{
  "d_model": 256,
  "n_experts": 32,
  "normalize_top_k": false,
  "positions": "rope",
  "init_mimetic": 0.5,
  "warmup_steps": 512
}
Below are experts of layer 4 (counted from 0) of a mixture-of-experts language model. Rows are named router (the router's row for the expert), gate (a neuron's input weights, with its number), up (a neuron's input weights, with its number), down (a neuron's output weights, with its number) and show model dimensions 0-255. Each number is 500 + 40 x the weight over its row's rms, rounded and kept within 0 to 999. Numbers have three digits each.
Before each expert's rows: a language model's description of what the expert responds to. This comes from a sample of Wikipedia text that the model never trained on.

# expert 22
Description: Time and quantity nouns after numbers, such as year, month, million, days, plus noun-ending pieces like -ation, -ity, -olution.
router:506480526455479392519483464472509458509586519426555517550504502501554534533466571588529516535454528549510529528514497530548480516436553430517435503436528465530533496453511490527518532487557578460507434451532446467524494537455540481537526521543462490518503522500433533493463468464526458432546546425547501525492505482537476541487503504554469467569466570423479467462578520508515492483442493469535478451571515551493531425545484454504478505558400424445488508513486456578427495500485465473447449563504465509555510519579542556501420442494569485442471485480464506555497579526488460535489480441450558469461508469477523469459474485487501531520497523517528530480490472456477508509494551560446456476452494520562478571491506512449483547569501457461501565455458494514497568449435524
gate0:543565516447567642484489547472478456468472500533556459496550465490430474500533462498432410577489563524495557431498569514542520393453535474517562516450493476494480504576500485488473511481496433489450562481524552524503478495495493459495474502512534456489448482563543528553507523529547485509529451542505533513530484523467532529552509437490484446462528487489534462513491505475455498459522495580526524591552464536538501494522559527490509397470537443488566488467418482508531509481487531485495484524543483493482466508464504486516552546460482530563460528552494579424489480454487552508444473508435547462542406521457513537548447473537522439525505450488513494477553427490535509476473501543563531430470534432441525409436457494472473492439496488478524521469561542511444530469513563
up0:472485429547509539551524515531489504555513448422469507547535567509493469531401565489544490486529456526478580506514470488512484463538526488462463494513540517544565473472513508461452475559480565532551501471539506482456536492533540568491563525529412535590533456435491531417473472466458550482490515489465609544502491455547433485407492447518436504528484480513417482506466494495415511521490470553571465462520465550440497525547484445497458500537458531496453515523557452537510546469464491506469509472494533484474496541551539536459557466428543434493464489461554477526508523585507496504543568560532453493489508477481517473459559583507482567554455585514445508559481521461427499517550496460483472565504495465420497492526547556444526505494519511479471506527440504490467513416535448
down0:542476541510528490513565476460494548575522489412536492534527504462506490495529498517502508454522476515531453521446596426534474465438534517516480494527484410521526473497527516493569523450530468480471479485444500469422563528557547530510460546521516515449495473497489488558500493532468485534611542516439451491470522446521467519482536496526518461487487482481546564510490526524544483423443593537475520454596542418445502456521532471581534431540544490423534567470526523422494479470436447513589586523466519545503484556526504478563432432525509559522412511555526507465417549493519458524523485448549528494457522485507481532450480412498519429541561490472581465490508509522513497502547434535501470543486470544446459470474480444534513479425529485485535486509474471470536493517462517

# expert 6
Description: Line breaks, table pipes, and first tokens of table cells, plus digits after thousands commas and the slash in and/or.
router:547508488482525559481549483527518496525470509508510442499542481477468452429480457465558532460552521546538511545424547471459575441489543492558538540436550520517497518546477504506535474550464550468522471493550550551471501443504487516522467575408590557463520460544464508462481481613444469498544509525394478499506453485470518480593454505543524508498483451522480510533486468495556415511485449499465557456506484439560457522502486555435485457509511509541505477467550470517483457503425518408466512524486543554519523532437477459574523583566511513447568530476532551488512522509558508510605519584467530492503553468499479540463553507481489550482487505557502487481604487593471472563461453450485519498505507478525470470505507569501504503459509520472513489519547502527493469550551405
gate0:461535476551543470486454485461538469502512463513491479491493468532487486483556483413452499481513563516522494452514474550530521484513516438492530515494543367464539493485474570465538486529488523485523452487572498466429564542443520540556495470461450539529468489404451517558519478481517475524529520496527457510527511541488510479472504480552517447502467435433519515498481487530514508564490557415537447473422514537507461478474495507525530556534468534514460566517525516485521506527545499571503601474566585504497476439495508527515565566461494502539483601455580500476536483471487528469514516427530527554519446513478596436500484506554530525447522482497514543463464546542512598510512470521501499502527554568483479508483550458533562482559503479458501454472512341491495384500547546
up0:526525567495509486523574510499481509475510481462490519548530518544565530465565509492521546472474493529455487497525547504462458474534521510496541506524503621517509506547458445566505566469515545500455589467478487537612429466614476525508428533564586468448444493545494482507525522510446491435395555521488547490472504499546508485516520591560451490512504506529484444504504491468445485446532465504497466534462471521484495540510531480545419437409454463486551469425462496514538455530515486441461421537464470423488523549509479530501454455496459439488590441528478492493485517590505511494508499519499469432464541482522539497473487498476462445503545488517472524547530498432536437494503580420547494505524477493578520464517478556467479503485515512495551449547466605509514507452443488
down0:512509503510489464428491495511459494528534490475498458517547478504484445496582505481466512426452554566562440496566500486480558506491455442512492529497491495495514456469487522535528454549459528556476520508503507524442582445477472508546550431436543500479460520461436449480411535526479544502469527463464511504520517540457552446496471527562483494516539480496510520483469529495494503458493492454471488539461493530527528505545466548473545441508555501493486458487578438521573449476466492505544451553572478465519554445526430642500513646491392530475505540510443527595446523533504566495546525526466490568532512408573527458455522494528458513507522539485543484496517498539523561573496472489440391537507493521535447483477529534502533527522527511469506435467441522509534489442522432

# expert 1
Description: Middle and final pieces of personal and place surnames, often foreign, such as -berg, -mann, -ley in Chorley, McC.
router:527465480461539446521503516543508439487528487497505473538510470580489474513492462520470494587538524530418443488514480457502434482484473498512519489580501437540479496529410489482491446439533488545452449565486500446498495447524572497492476504454479482472452457500539517479478526502537522508500560437512528488496430453531462472455463425475451498552523466527548572468515472498537467503546456526531531513500450511481510425477567513519544510445488498504520479460449501535461577554534435577512521484489554483513530459453441467452501523402490503484457543511519476464556406396506493478509535517559554458498432479518474454434544476552475564418511415437491487546419508533493541530523502520541526502502566444512528464465513532485537395462539529504410495451502387485517568470523538
gate1:528491575474516524470478504482527507532495574477508552476543515460530495468516501502501448492457428483554471421551499567595525478570535537468478482491597484493511541448521519519464499499438425495468548497513573486454505549508481502459522549552518512541521461458376489466544475527522491531566451534439489479522564606527506544455503517477492482476576479549535530477461428568456481561416465467486537500463498466509515474487483493493542508501498531628464512492454533493507468529557518525565474447476512535499559467516483514519446516523491549496581625555509517487538482502463443489434543485426508513477467496547549542497473523439486451458491487495523512508507498516483540476490511573497489518486447503435491354529512469498480501533491539580455461489485490555484456480599521
up1:578462536504603543506451518519521505536530484483493584490483502540596464452486470511457513493555486460446475419514472510475458454603554522470568476499539521451528474447505502480486486518473484514519537487515458471445505512494500490458520520506560486584530433479482509465570471465520509433545460414485519503446547494566493525495505508526464519490536437512552585476467530517525495534384502440526505545479463530514560521554550495506559510535446573565510534515461532452470466547551444505529474461506595486566535511515491470551453513420565500435493481502500491543450403535532486449502427530482508577553472484556570504515414528555467541478463457530499475499473495531533585492495512560510470534458455490476535411515467508456475487588527514544493458524464508526475481482542492
down1:477542481494468468480501478533509555479536565456567468517503507550437504484554479475491523493507535521442504455509535424492534508514503456559513509466538495531554519523484469557523483472455516490468551382567465509433456521515465514509446516520534526502515551390496506482547454526420518389532520585575487528555502537508451558538484470528517508498477453525450456597499491501422478493511499524512497491518555517522513476549525522568557482455484522438462509525473496496482514507516393472521533499494451451441525527488472494522521509531494473563487454444502431498513443573570521444550462502431478520547451457498445447516463424551485519539477481471424509384505568513528494487513501512576483473467481536431530508493473493553416455501517522508527413521467507506419444435580475

# expert 24
Description: Middle and ending pieces of European surnames and place names, often after Z, B, S, such as Zardini, Saskatchewan, -owski, -ić.
router:501473536559552513528472443472482495499490467470572479558527578478475473494451475505429441520487548449437520533511544476507507503524463502490492490510492544602552485487475521441448464493467477542465481504474530469451540516422500521497489507522559498590553507437451460450535542528482509471546444550521580487491475491524602561478442479384464484493486488548502495505472498514484431500531475534524460539498492507501494448600472467489496582498526478541476565557557425497511447492562556561533473438490506432536551488439547525400431576436501548543561590512425469524493543545488461450485511511536481484503500499429486439497508549518505506457480541447571468493431497457493535517540548520493454483509429480498528503456527499470459484528517503459496497532584549571451500528552487
gate0:525586514503502480507442455528494510525533538500521539515485474470516481568464577470529514481482530457486468485611457440522521503512524514407501536539514471531506417457481468526525511433501515495558557472547500478477535455470534569480435598476482505488534442530455458509496500427558570599511537542561527442478558614475440504555479548519504466527503519504530518452513485482520552518472507472525501439479464476500449507540468530490554521520441428484504540546565561433513505490535527526474491455503525468509509519572448449489526470467477503503491489410548522496415556533556520508567548467511515514448534466568557545474519483499482501483483482567413468487493575510522451434499416508516443539459465466484475479502535493543480412505581483492414454461512536438554492445498490
up0:566490461453501562492570546461503508418517509508478494475540436474526514530488445523505519416536550508470524523466497492545478498485566503543433503432577566491443501526533549500494501561487489502466471478457485533504388485509518454543569402480544462449478528497499540547438462509503446402527504522462537512529474451527468536527494495511513520510458401522517531580477520496460502522491517597521432509528477601514506482487529496481429478478520507521576481541434482518443488509455424431530476518533513566477465616533526596535522552497542546510461527425462500534487458506446452486465439454467559501502492517433466438504541507526473501535503596460535541519522486504497535498473551433558480504536457516505472533494500512504433507440437504519534544480432569519499483540466506
down0:501479551582494466463477504519500508501436554434480477514596467481445485516518519507504506490496476492487510449486550445481551531424452502485474528478477461525468408527466430506511478480530530506462495513483531509467442543491493505499416498587516538465493488530455464597512498467484525503484532532464509515526483524489492545477576492534555369497523471471487525541493494446556552526514504517547461436523457430591474500509505462458521492594524459486487522505501494541535511499532522518528444578494478574387518584522528525484505426562525496498442498508568557488434462563512513477510451480506544514531537466497536510490484545536480524583524511551520517465674521493510444543535461572480497464506478502529528498551471528524446522485484501480521480454544373531428552506472526

# expert 4
Description: Nouns and adjectives of geography, buildings and measurement after numbers or articles, such as area, town, mile, km, north, long.
router:521552550477483492518497540472520519514541478545466522450534434480500557493533469502510465562414442530453435522519577504487541496423568506518499472511417555524462471467542435438572602514536517557555502459439490457501466456517519548518518536537578489465497584534411537510549492420513464534556537599529488483451499525480473556485545513555545467497467455573467536440399477522554534499502550573468469528579537531550462562548523483465482477512518509553488518522487452482476460429534521500471467467534580499501552483476487461530465528477524468426445487471436519521457493500523546526474475508501527533481518425575528571544455528429490464460495519494507478483450514483504530542504505514502512488470496515581504564435463469536462525559509499532541483482485546439443480540431494
gate0:521502424495479511526487487414569527495523465495479467517477519513466533511533489487483540496516477548546574516512528537484602474503472487501540518542542466390520537486465467466525491532454465466538447523470464532500498525548473458446431520520482481482524397451511483476467538511479556469430512546486537538456545569528495524492476457517539526531547405504452531448512485546443489579518494500561476461533461495519460474462527464455578499477544464568464569531553494465515466511487546560569454491496538482483509456453532505411544538452479435586556503560487494508508452464478403569458519463503524538469507545540521496504533520553540522554500425483600492440462492555479493502515480524539575469586498567430472466549510497469502499515400518506470488519461474600482535461559526
up0:503487545560549408457471545514476480526490557540476495494487499505536427578434512518508537428487543456509437482501510454459430544497529535509455420509519487608533515411471521556506487481497513517521560467554522424578509468423473502493546449572449564562503547427534565516565505543507505567503495437522479453533539472470493458511537526476473495487450514452507535500544514490505513531515478447497454571525473498506535523527440530587474480501473496480478473476454538582443551506506434468477601505498492522592520561541468496475458502484513466502460457463520470513542541507535552460530506498460451473518521464465418464436437503422518487503481498600487534561562515481504433492545502519457476516406473427533454530465540514494532491493521545502476537462549510422463484489479543
down0:485432552524545509428540446486483535504528529527497464451496602501535471555496547500506456505497456504516572491492455540447464509530514565499490506561505429497575512469492498469470465500472536520503482546459537568562457548390478524496539499498515429436535500427483454538544540572410493522474500552501524475508535520481526537602515517524417512480442515487518446524524534518469489445430516499521444572512549573426491471479513529493466412484485458520581461539533431486460529576543479545505525495525501559422454499515495508497441508489431479450471515467456515502540524526461451524565448528526524564504487515519442467500497494486467480513513504506539497435463492514509517466492527542501531510384538552496487538480450433502475457494413488482435539575499477468586499448487600

# expert 23
Description: Pieces of Spanish, French, Slavic and Nordic names and words, such as á, ó, -ović, -sson, -ión, plus the verb played.
router:528497495542449507462509550505499467466442420451442428490552532474572501467562517516533493463493452536511554446490410472509449531495473479525472502514588381526542510480451488539459518429449454460446510550488448443471539469504557438531467502476477600467459455482521471472483496549497487524446494492538585497498541501536515501503549487530433459459504502431478458470491430518472514464551495465579510494535504483511555448519484472491455518468439429489465556532508524485486613481532485551518422475540512495549504450489472496490487496406525525538581517524527508430456456526501431496469536496530523503546464537515494449462494509542461579461570527494564512452459525464420545521488534532515524517451528393460518484512535457530493476483485467443551518481531495520562399446464522
gate0:439472505447540528489492516475472578520530584443472522568484463445518602491389555572541596511503501485547512506527501529533491490492518495535447467456523493526504494490525537535566444562524520568534545473476509526477515502459454586569523502558535503511508551485534507523488449503493555494532517467588448483519496542464528484418519461472490457529500502542503558539552494467492528550464543477431455518503493485517502555518465502501448532465503481547540436518532572487576530483502544599452456529431439492525483491511508461510458575480507443458452485473508567543465552470450485518473505487513536488509512555535446447527411495469443458549476537428505442490479499485515501462491459472479463472495562480597514427441443525538550505448456543600553491435469469519507491468436509
up0:455569523459483509497492520479481589510496551381466514527492465469539588450419473565464561542456478484512518440550458525533502530550510453483435492519528448471541501510463550520481441585516484538531573514446495486475548501425572514568504474596528496571453577481499499515457535482461521500498494467568530440481459454470543503444521478398432523495473503526472527550524464441497516518493527498497461435486434453468523453508453460468446551483498432437464462459541536458548498476530556626457463446477485466537471475429498488517496527512456518483486527553454520508485502505495485500461422516522502479492504471468390495488443468450475514552516536506586457515462537475465476513463517525436474467506532462506513453509440493494491450494507497477577509517459467505497455447441569
down0:506628560496486483508501464511524522508486541537509536435550462543535510478510528503537562463557473535548468515512538518465562501455481487515564456512438489501578458461565488421411542470487522544558518510438460473461460503514459522551480505505543529467515560513569541540544501484433535482437501482494420445497466498480462433470520496528524429521452448478530501478495552479550561525464516462494478491427519496461522517524505487538475536484481495524526495510400533546503505462483520442505511528451549537556502539392478420454545523544522524498513432453575518510428446517505499535495426415508588456514526505456585522460429448495502512518478479470511511485442485523500547481468496467451457469483444464537548525554567501515500496493486411487439426513517624482498502493558455